config.yaml
balance_loss: 0.000122
optimizer: "muon_variant"
max_seq_len: 256
train_tokens: 409500000
Below are experts of layer 7 (counted from 0) of a mixture-of-experts language model. Rows are named router (the router's row for the expert), up (a neuron's input weights, with its number), down (a neuron's output weights, with its number) and show model dimensions 0-127. Each number is 128 + 24 x the weight over its row's rms, rounded and kept within 0 to 255. Numbers have three digits each.
After each expert's rows: a language model's description of what the expert responds to. This comes from a sample of Wikipedia text that the model never trained on.

# expert 30
router:120110089100150097167132132133158109117141142145157095166139096159141151112150115169131089105155136146137164176113103183164071102165134089104101150121122118109104107156150144128120155161141098110122119149163144143153096168121133166112106129103100113162169102104103150154112132108107121151116140129126092129128110156132139126168136124123119124134137103132124145121128120142095115101100
up0:087115091110157155136145126129120124122108141131138061077110087135116121114167143136105145095099138109158124107086160142174096166175143097122146134131132103133121121068101148188113117143128110107108153145106161118139142180147163123099140096135124148139111132134110166137160133124112152139121130137148105108107120151130137104139127121115114155159148138106150109103169124147121096089114
down0:119131144131107131110155121120146076116148106124075135141157109119105148104121093096145104130124130115108165122146106147116139137100163118134067163112137134144156125151119100116112140133155159082121129146121112121148146118135148149146130151134173119150096105108139136085109129119125143103141141131131137124129116122111119096171142151126136177144167136074145109143128109128105117119124
It responds to: Word-start syllables after space. The first syllable of a lowercase word after a space, usually following the or a, as in le-ns, le-tter, mo-uld, co-sts.

# expert 7
router:145135155112104129142147081158119148108094118159120132176146133164112141142142176160097119142177129126122132133109120149163143092111126160116131150093158132098097125108122168142103164139117133095087164121112153146106114149144101122081061157097104181148166124110114157133125128092068123144151130099157100099123141152127119152144171170100082148094128111102125128088141113127124118137110
up0:174142141122113100104129082130099120084086119149100122128160147141112099097090120130129108139132091156141123164119126119139158150081106102162148174160178136117095123150140137130181090148080140106123162126096169125148145087136129102110091097148090164144122142134146145184157121075131122107121122111134122164147166090101125121105109168110085128122153091133138139139118123135115160148137
down0:111128110142113107100121153151118130161142148107126141089131123116124102124108106118124139087135133084124147068152123128129137189145133150166113139118105103099101144146158128120154189128148136092131139129134103144120133101153103154142126107137116068110160185131127132125133123126131119098130120114166141142134094110147116091121135134149123133127128092101136140123138124041110155138168
It responds to: List and clause connectors. Commas, and, but, or between listed items or clauses, e.g. warrior, mage; Patrol and Reconnaissance; Vermont, United States.

# expert 18
router:124133140111128102182107141121146167120144160122151138137139115174144152145150123121082115124107082121168153110084180139153114136128160138098074140148148090137140107150122126127103098118106091135113145130187155127125097138126121165138115133141136108150162162113127130141121135110101118117174131123135154102173127116136108147134149173102125103157086086121134141110115121133099130131097
up0:142112117140134122135129114167134160113159211114114152136111133114131149134129108142123152104109111138157111142129108085109109176116104121150114095156164141110081080081124141154127107144112134125137141055114133158116125152104148141144121133135127139136124101117128097118058141114134107095113093153112140106147138138101134119142131165136135141126130131144143141098170138134078142136090
down0:098142138157160133134168112171096118119109128120154080142098110112117143137080128136133109115134164106055128095150159100163100175168147147112155112171149165126054143136150102055147123136128128107106128144115148174107123107130132146101166150142135119127089153101125119122132154095136106121116065129124146109137144105130177172142171148128133170164126113096156117132152130156140128133144
It responds to: Consonant pieces, foreign names. Single consonants and short syllables inside foreign or unusual words, mostly d, ol, ul, as in Tahdig, Al-Rawdhah, Pokédex.

# expert 10
router:139102100141121125108081126160105179145104158125130103136122142148140130094173130164135091101089112125159105101143121153113122112129158115136116134125100124113102110138110147146121158139151138107128168141108173126162112132103117127107100145083142122145117130115128151166143146100128112135132112113139132110156130163138084139142164115118108150121113096132153103143182132120143092149098
up0:096145112128105109158123105112149116147122092141139111143142135109112175103157114151139110186120098120122111153150103139126077104118051110121128099119135089109140153171136161142149137104147099121124110133166143106124105137120167164141100133136151135117106122110119104128163158155118139113136107068131096130184111131161135167116134130137130125148119149139151133103169137142122116131089
down0:114110154154112133063116122166141099130103095091119108118118099171126103125176126162152127105123131122106131083122073119151123146117154118131151155127143175092095111140143100107119160104086139136115079104126116124140121163144170126151116150157158132108113113120131127161154134124144125144157145107158124093129138094163164104118134105190105095123138090133134153137165146154124138110164
It responds to: Name syllables. Syllable pieces inside personal and place names, often South Asian or Slavic, e.g. la in Ashalata, Balakirev, Abdulaziz.

# expert 23
router:114159110117114145097107128121146169082113164141128114135135150144130108114142122157114125093117079124125122132093109144133113108117149149140134113109141121133094158130116135158094137151154158087080135151124159136124151138122104132072089179113087163137132150109113118148122182116092117149119102095092122112110175174129120114128104138125116184125176089098140120117191116062158093127099
up0:111110114110140134137123117141138172098102116153146078110128085144142138136120129113153099173138155100146139182136119129126146124103130090153114117108123099156131085113106126098130142128121128134144129148088115128118113104140114135149085126124167139164152128159124142100133131109077105153099127124133137154125120140157170145097162131141107134067161108118101146117172118057079152127124
down0:138130131127141134105086104106153114136123154149160120100141151118083165144130101125133110134114158146122119157137115160128091142143131123124132152118120167149136145137117131121149151101141138144125144152083158121153141132114139088120080091133136113090173147127124127138151128148093160118160118141083143138146136115117128163112124145169162120131115138123127110122089123114151171121132
It responds to: Name middle pieces. Inner letters of personal and place names, especially y as in Mo-y-ne, Lafa-y-ette, and common first names like Michael, George.

# expert 8
router:149140139104098099140120075113119116117148127111151151171167137139092125163154116146112115138135084159145181140118154140161109127150138147092115148131154085090110111117110122161153188147128119098115140166115123155116101109115101148118099135118104129139153111099139148135121128141114111163171160118141099104157185170142088173137133127129110105146145120131133095101150121097088107164111
up0:094144111097106135079105116115140121135151190112096079152138128154111125134123122142113100142124137129109107112160145129166108135137153115094132119135137141112149130100131133106109148119139080106123152121174124151147134100152142167154110107124119113136111140119154148144173157095115150151177172149140120154085163110064103143120126190121126114145164140114134114084084128121114123156124
down0:137106154060094172130135094171113152108101148107141120109154134142142166170082138130173134125128144110151142111165146131115118123108090104111138091119156119096130134108146149129101096075149130150125124147131073127144129125135170137116130139148145123095180122117104129151140091135162132113122116177121127120135139117111104152126129143120119155090141053122138161096146129082088111116142
It responds to: Table and stat separators. Pipes, colons, slashes and dashes in sports tables and infobox lists, plus the scores and numbers beside them, e.g. 3–1, Cup.

# expert 11
router:099123121132121123165141147145149133058119180118163100119084073207115107106139154149107137131120109159137156121110112170133089124179160143119111139119166115142096106114115128107146140167136133113063161150140107160131132133126108190111123120113127113155114130133108111163101111108120103130109141156137098105149140150135126163151132177131133151098128143140140118127127101110147102116114
up0:126129147132137142145171160137103129135112151153162111113128093159099141115141155137119148081081130145100118182113085143164159125136109104123108140129118128112084117113088164135129154188118148149112169153143129090132177174148118139121131116107095126117089145128118148123132111121099094142121120093103140151132089148144099105169167150102143123080130137121148125127133120135123105093150
down0:120089143112113141096097140130143154126111109159078173117144144100092144136109179106103140122089138154136091149130169156128124117158122113146116100093143182119127116133127144129160127139122118156137091147066155107148138082115073152120163155064133165095162135183110153094111086124114106143122131136124113101128169110165104104159117131173122107132096126148095126171155139155117122087155
It responds to: Capital name onsets. Capital-letter word starts and pronouns He or She at sentence start, plus inner pieces of place and personal names, e.g. Du-mb-arton.